Weights of a small mixture-of-experts language model, trained from scratch on English Wikipedia.
Size: 14 layers, width 192, vocabulary 22239, 56.2M parameters.
Training: a variant of SOAP for the experts, 614M tokens, 4688 steps.
Below are experts of layer 3 (counted from 0) of a mixture-of-experts language model. Rows are named router (the router's row for the expert), up (a neuron's input weights, with its number) and show model dimensions 0-63. Each number is 128 + 24 x the weight over its row's rms, rounded and kept within 0 to 255. Numbers have three digits each.
Before each expert's rows: "comes after" lists some tokens at least twice as common just before its tokens as in all text. This comes from a sample of Wikipedia text that the model never trained on. Tokens count by the router's weight.

# expert 13
comes after: " |", ";", ":", " —;", " /", " +"
router:140077154075068128127153072092167113136101189117101120129104118135081115153129137088098146155155118148082138113125090151150115145095121095109123135116128141110127137163152183113131133155140124
up0:130102130134149131117102164130104139099082157084118160134094107133129075185136135162140112152187113088126150119108116093123130130160105150157131131129110112128092102113144136156125161124147092
up1:109129125134138148150088144127131148114152110141082138079076117109131140099124127137101125119154116132148136123194138133108141093100083158125137159093133148113119128142117121091128156169170145
up2:110116086124108113142104172118097117117135169154085121174143110089163081182133105157114119112113103148131159109127088096116130139142113110138111130118146115074170123109143180154104111141131099
up3:176130086143138152126109096132157095138117145133127156098142084164140162091162106114123131140101140097213150139112173120126105177128107140134131120130149141140104102110185085130154178130096136
up4:153142200168138131144121154160125146126152092085119126142146127163109145106166120122090124150103152116122106106130161151107117110148136156129129130148127125158125102159127106129130145090125192
up5:131138101095125180129164146140073121143123172100121158129128113150139117106116058125127122079164125126133123076118096125118124154125118115104176122133116101172122127123116150143109120125072125

# expert 51
comes after: " of", ":", "-", "=", "|", " by"
router:173149135109107087135173107114144126162132123118133144148113106129112131118124120133173123124183138155149153140111110091124113141139172142098117109115125118110157147116145153127111100122157138
up0:120137132149139137135091127093130101099115138135121120145152144149105102090108130123128137082121159133141144146127151150145120135057110118141074120074108129170128093147107132165133067130117150
up1:154120108166127119157110126165111125110121085130132170120133111093132122085142110150134116163135142111128084159129135107080163134143133145086147140139156137084127144096149165139147112124155125
up2:082148099086127129129157108122148099148090159177144133160145091098152098108114108114105127064143160136123103147181096109151157119141116148110115116122093094167082089168154159138108172161078167
up3:158147092135106110139145109117107125086116142163114163101114144117109113154153105113148164133121119112180175150126147118127098115153142140158127087152087157158170104111084085121137101159084134
up4:152114135142146130157142149109114116095134138109138184142116139140089101148121091115140124135112090124124161154126131118108158103175156135120131182120130111086139133139103127144122116135142138
up5:148098109084095110117108173091135139155118130137148159131114170130128122148155107131136142138174135111145158098096163139119121132116151103145101108149107105142106147141135119107143080116146100

# expert 47
comes after: " (", " \"", "\n", "-", "===", "=="
router:140143132130119155147117120133155084135088092135120148137119091127136145127154147127179104129110120130144091112142072136158116160080130124099117104099156135117129130123152131112122143126147120
up0:145131137124146145130092106116114140094135113154154135154148151140144140121141103126127146131136103119124141124140149128116110155131082172073095158085113112073143119149094118104155163121142136
up1:176095152171133120130109142115134124118133136166112125093074093093117129116153077082168115112099141151128100103111123112136151123135136123126153139158107077109135132136133140104123129106111096
up2:151103118144143145103149121140105091135091137073115152112107138127113109096143132107081146164109132149153095119143120122139156160147134138131105143147153086179107067100122126119132149154096131
up3:115131118187126146151131139105170121156127175114160082136134104107112150111121113097137120177129142171098116131116134148158139117145130119120111134101048125121121180133126142134125139148100132
up4:118132112097129115151136170162130113105125098158089122136132109110108123132137083128156167112089148157116118148119093119167148123098125101150153110152117163151160098113142098080146162127106133
up5:107130120159097095102122100127155101098070120116159133138089144094125134121154139111096150122111129134115137127121109135153160128113115111118166101150143118096156104110156170122094121134113096

# expert 39
comes after: ".", "\n", "-", " the", "–", " \""
router:068119126093113116160178129137177108115110128106131159155148119146156141127119145122127150148143148095175115121111113163155136170137117132109135110122132155125167142127125166081112118123119153
up0:129116097183122191165085160121128149143146150108134131099169113098169131133125146107087114102129113139109113116113148109134152139154153110135148129125152167097143136183166128129125105095125124
up1:108152112166129131091124124152099144168139138120133126142120153151102138115148127140165152182157099114133114100086127135140109114139123161118125120112170106102165135124159124108130135107109160
up2:101143133150133132108160149131150089100081131138132139119072094106110135157125140143147102111133145135135150138126110145126113139089127102075130139180111141124125077132177119129121140114113139
up3:101112111117158119116134148184102110141151126128137115140123186126119134106096120186150144138107115159135135143102135135167137139155158103130152147122093115080109167149164140148179122149192139
up4:116129079106102121110133094104151134092140120095134138080100116107090080128164153129126162167135136125110126122159169112194125082145152129112098175174126142176119181142137118107161138121140070
up5:149124123097157128131105117151156138150131127122150144152122155146135166126112094122132153124139096175109138104126156109138152116121144101060129105128152129155130117123135135147141095135118145

# expert 17
comes after: "|", " |", ":", " October", " November", " September"
router:099091105123110122139164139055129125125137150114081159142144128130101148142123144115109114144109099135127152057124152138176103160120120124100138124099156141104182125112121125114126139122144121
up0:140107099111095140128130156110131149117169110138131172125123072153104114081138124140141157127109108199118182111158153144150149138120147158136141144133093136109113147112119163138142130122152091
up1:147159148109153098172139134131160094079146131119131139130120170126122157116125134118138138123095136082149140129151139099151140094150113128084086136132137130169134110141095105137122124156146147
up2:151121127105156126167147141141113128169137144083096180186122108054175140157142135111091122130127135141104115149175127116104090166156129150125136103113130114107181108118111129121139155155172098
up3:102111137105163133143148179131112097114130138128096122111095172129085130136161097086147145139129132093147118122156124100137127146142085137189090157108107135168083116163093118110112117137130123
up4:159113152085109076123133093112107142133157136183119127107131115159175149147112097099151168104128144134132182076151123141153139124175124120152110109073128113100121121180139135156127129106156150
up5:113118170104102116164163133110141156105067176191103140140098092097118133149138094163118129114113089126098127106165158110112157136096094152107076139128115140130131096143100135171109139144133125

# expert 22
comes after: " the", " The", " a", "'s", "The", " his"
router:120112159130101152125160106093142125166139138152172105147117160157170127110126138148160133107153121112126104100136140110123112089175161126122104112130120149121147155140138181114150115127125097
up0:208155079129139187103104141130133119122116109135128123153147136121138152151079092126131151177144154133114136141128124159149135124137102161137110153104097161081183103119132124137123113119147134
up1:121159189164196117149170171084124129176119129147109092114136161086088126126083136119115154137145158122105160147121163128115127141079128139124096111108134134111086112076145123125144123112121133
up2:111110127154157076124119104136129129095138086129131180144148119100173126148142139176114130126096130159136114111153133119157138112135139135146152162109139124113147138127111091107123102096085151
up3:120134162144167156118138163137106131154126198088102137107125143129174098201132173140100100105132155141097129171106168165118131130118113084087083105122123110163145149140159117092109130164131143
up4:128133096150137115155131121129124110134110133137099135133142119107104136121169156140124161126111090157125117139150154100118142099105105113129142141126066119094172135105113153101111089102115107
up5:109100140169119074125135112103110125113136121115144145130130164117152106092148120092161177088138133131122132117146113125100144164108124125123163156139137157139091135162150113117134132090096127

# expert 3
comes after: " the", ",", " |", " of", ":", " in"
router:156151130120104128141149130118182129166122139101119141142105090150159105153139128101135104114116146108076090157110150121129070145155149088105093108156115146108157191125117156135121184130125150
up0:151113119125159111123121121171135092116142142147136135129109116157124153140111110117131092176140118132125155164150155153163169109171132120121138146125131134101077140129085105156143154154115128
up1:155136136137107121105095129152163210172100113154128168099114116126142104124130134132110102113119122098126118131090137135140123085114152143129126095128136123120131101104150122126047064131148166
up2:139128128185136112146118094152103160137147152088112165085156131134109123177115129141181161100112137136105138166159109128141106129171116134089123150123125146137113147122157086131144117140125114
up3:158152121177095180137157083145152117146127103166121165147125120155107151145078098109122160114154127100159147135102168120149152139131091103138127166125127135147127117166125111175124091119105124
up4:125140144127135122102119129069125094151132079126151149153124126196120134144145089144095140115080164109122135129133140125161089153130088126152134161110142134139119180098144137131148125152133111
up5:148123139180148108157121140117192103135116100135133116111119126095187106138144122130178155154107111097123160125129133106126160142135105125155124101106135140118112117159088122123138127132131115

# expert 49
comes after: "\n", "==", ".", " |", " ==", " ="
router:117134123107159096126147130138098171091114142150096144123107141071150119155143129110152119140114118158127125140094186185141159148093144122097124104170134130105162100146116143107113107139099141
up0:115155130125076122145127118102155141134142098119110151141138099145123160154099140114116125085091084122139129130158107142109121154140134103080186132126135130138173140145169121108145115127075166
up1:158113118162131129118126146096177146180126127111154121123126122143147101140133143146165113113157131126148102082139098104168155092094109137119064141159089142148122166089071139133118156145163118
up2:075114100146149073140129127144148155133174136152145110134143169183106094124144125136144134127137162118118132103153123153086118129141113080112111081123121131134151163121125100116148185141138116
up3:153134121151120130131153169158074107148116162153110141133161100148195099138130118125124146126160116114117168131117117150160176058120149142157096122118085094103116060162153139122140123091132155
up4:150154129105122106134129094147123173138136112153163115137096103125128114148136130133084107139088095112143109132140163175124048130151128053166115105130123128163139095135126150155136111126167129
up5:114163128139115118108113178132111128109125125115088128202135097094090104155181141143144149119094113147103171096111121102130147100118147107162164120171115125097092111136100095152109129143132109

# expert 59
comes after: ",", " in", " New", " of", " United", " South"
router:122124111126091129159122123107134129142103105134105125133099100137135121099141140142113136134127082112101110182118089168105096138167145146111097068138181121112159160058133127106102100115155169
up0:133108133100137135135106141139146106135165127144111120134098106130108165138135095146146121139154154126134151147153156059127183121152158150130151123143121124137125115115136152085127130138093111
up1:144189113111147138138104096195123179132134132143116102132136114133099137137141147129121103131140143144107113064144141145157108149150100078171140133104134128095163126140101160150180093123172148
up2:128117100128152149131142160110115111182118138128119143141108134116062132119136069134093141147108155132128133147088151151145096105142146119136072115129104124122122111099134144128125101146176119
up3:139119088146139139129144138135162128128129113093077176106143106112122174114155129141153117153128123131116143134125147138102142159130138128140159101148099127113138109097126146088090145142193140
up4:156095126112150127095098104133122159154102132120135129132141117112149119116127136156129186066057137172120151101148080129122140120060108125080097093143148157178107107132141154166126125157090138
up5:103141126120129116144113128139145137106161104155155109135122096129154112141117104147188142113112157156143090113130150091122114126104185119118141082119099128107111101140103126137153179149110150

# expert 6
comes after: "–", " (", ".", ",", ":", " $"
router:103109107147062106159132098121139092115128091134105124155145127118122142187156142083098155127114114118135085071126118131157112117166114151095152125150158144089137151139114114119145153107128162
up0:110117125112153150087101145113100164128102163138117126154114103127129142140159110156074139119107122109111132144146105102116164113149133139079118153119115153145093149110084080168076122131114116
up1:135092117071136102137133147129139132116110109128158129135133152182094126094129150112179136038144166112158110155129164095149108120111090112119123141152120142122095135106116074133141125092128119
up2:134132150110147126163102100158099134141111120126117135123163119108162144139133132149127129141097097134118108061163102125123114146135112118122105140108128139133144123133120124147124127121119133
up3:137159097144116143108140144143136111096090141119139127130127149138110132155093136138089140144137158105147153175133146150138160148110131138151120129137103158104144116088075124113120106114129135
up4:129179155167144116093083123130153098089107125123123157107137131172138106110090143161168144140151146146208143146132143161152158178126090146132125100136131182134129135132102133135157115128149133
up5:094167079128152147168139185107100132130156115126132122137124079117115078131128127103134153117132115163109149153090175080123106111162142152134136122109124124119161121162102130143138130128119082

# expert 62
comes after: "\n", "-", ":", ")", " information", "age"
router:128153145106107130141142142104098092168128141132101112170137108145123133130141137158165167162091136142163104097104175164143142141097150146106105128124152105117134174088125190119135137117120116
up0:110061147143117128120078147133159123119085144128175158118144118125100110111118126142141103159124059130130134139184153118128120143128124154141146140135157131074160123131127168137120158084154112
up1:158139120127132134101136101131164121092115119134139108144132105102141109157140133134101140172162132101097114149082117085134120105112118108117111090116140076113133137161170131132107140117089139
up2:086134101114109136123108084130112159105179084138129119101140106142142128108140098149135131158141140159108082134097094127133121131140115180126124104137137152128095153090151162119157122153130140
up3:105086115142145175164125118127110155119145118125115124134144157115135083147147143088128163154132110167130145146108146118173127199105154136111077119115138132176115121133108135125148108114103126
up4:124111136115105169125099158142120127157101104141141132137108132103174135163145153147122137181122134099145104129138165108147139100115168099126127104114111108163120123153131105130115141089141115
up5:148174151161101129095106113101110135157167105078104076120125130142125156124122117112149123130047105097121119120112142132140146155116166127148151170117128130126123131147110130082151131184110103

# expert 5
comes after: " the", " a", " of", " and", ":", "|"
router:148114156130128094141171105138155132130121126146112121181135094109135109138160140103148129168147154123137158139114113144149114136139171101164082139158126122105131131155093170132118107080163116
up0:125139138142125090138103093106114148130124156129149149132148080111172152121146123150162094145087147111113124119128097163172153153166119158135133101165108160111167137116134074185152089168122134
up1:137109124132146149143149070132154127151127123137093094130139119086157121154139110125132149161168132121094135106154129114133148107133127162164109150175124158177135127156115176151147105182135123
up2:132150123149111117153137119139175136180116167145163163152159093129141138112134130116128112104145128113115152126112138093147142119147103130093123118110131094132080119100133121160130151126119172
up3:122132126112160119114123149119142166110136169121156148128138145151160081139147115188136153128117160136144108196123112115072108117104190148095127100127078123137115140121109106139158117088165076
up4:141136127153140159095118111142148118137160116116136149153122147078170132139139161133099097120151123167101162108132113137139141102119177125100088104140140125129094105090157114109111108153154121
up5:148131121092148123152130103142121161179114149146163129120132147113135136136163131148124127112103132117139104118145120132142158120123119095172118129144127192137136102148171121135108113148142160

# expert 12
comes after: " |", ".", ")", ").", " =", " =="
router:122101083100190100119130122106130114093113080142144138132176149135117133123063130127064133130073170115137090196083158108167103142155123115185111123138139131123126124109151165104139135150122165
up0:126124105123190131184133163129130131129104140144142135167106142103122092127130118125099142146134129086166136129137145143131142157145141110158098126120156074141102136127125154103093157076102065
up1:183131091149155123134156137105115172137115120128139179152069096122159108180145120151110132135119071138143192110140116156104153113131111107152138110150117142138136150132112129171082138109119114
up2:146150113106138119128124138090138128134151163113119137166162119143108139143151125127127133077132136145093171086144117076108106117123114141153104165098101114143130159147112149148131146132103106
up3:117158117132096134135142103103107158145109137122139123129106139147091098146125117147126165115097074102081130137135136110146147146112127143111103102140148107138149090129166151104138137155143081
up4:144141156060098142120162125148119136163126131127112137161081139142139086111134111137158146132131140034121099132134104140157128125136136117154147120104090153130119157126149160124126150152121100
up5:147145143138101119156130156125169121086117139177129144112163159176098126120090134155142094084141130108146132124143184111115092080142146156165144136080132109127072109075102115162138090094147129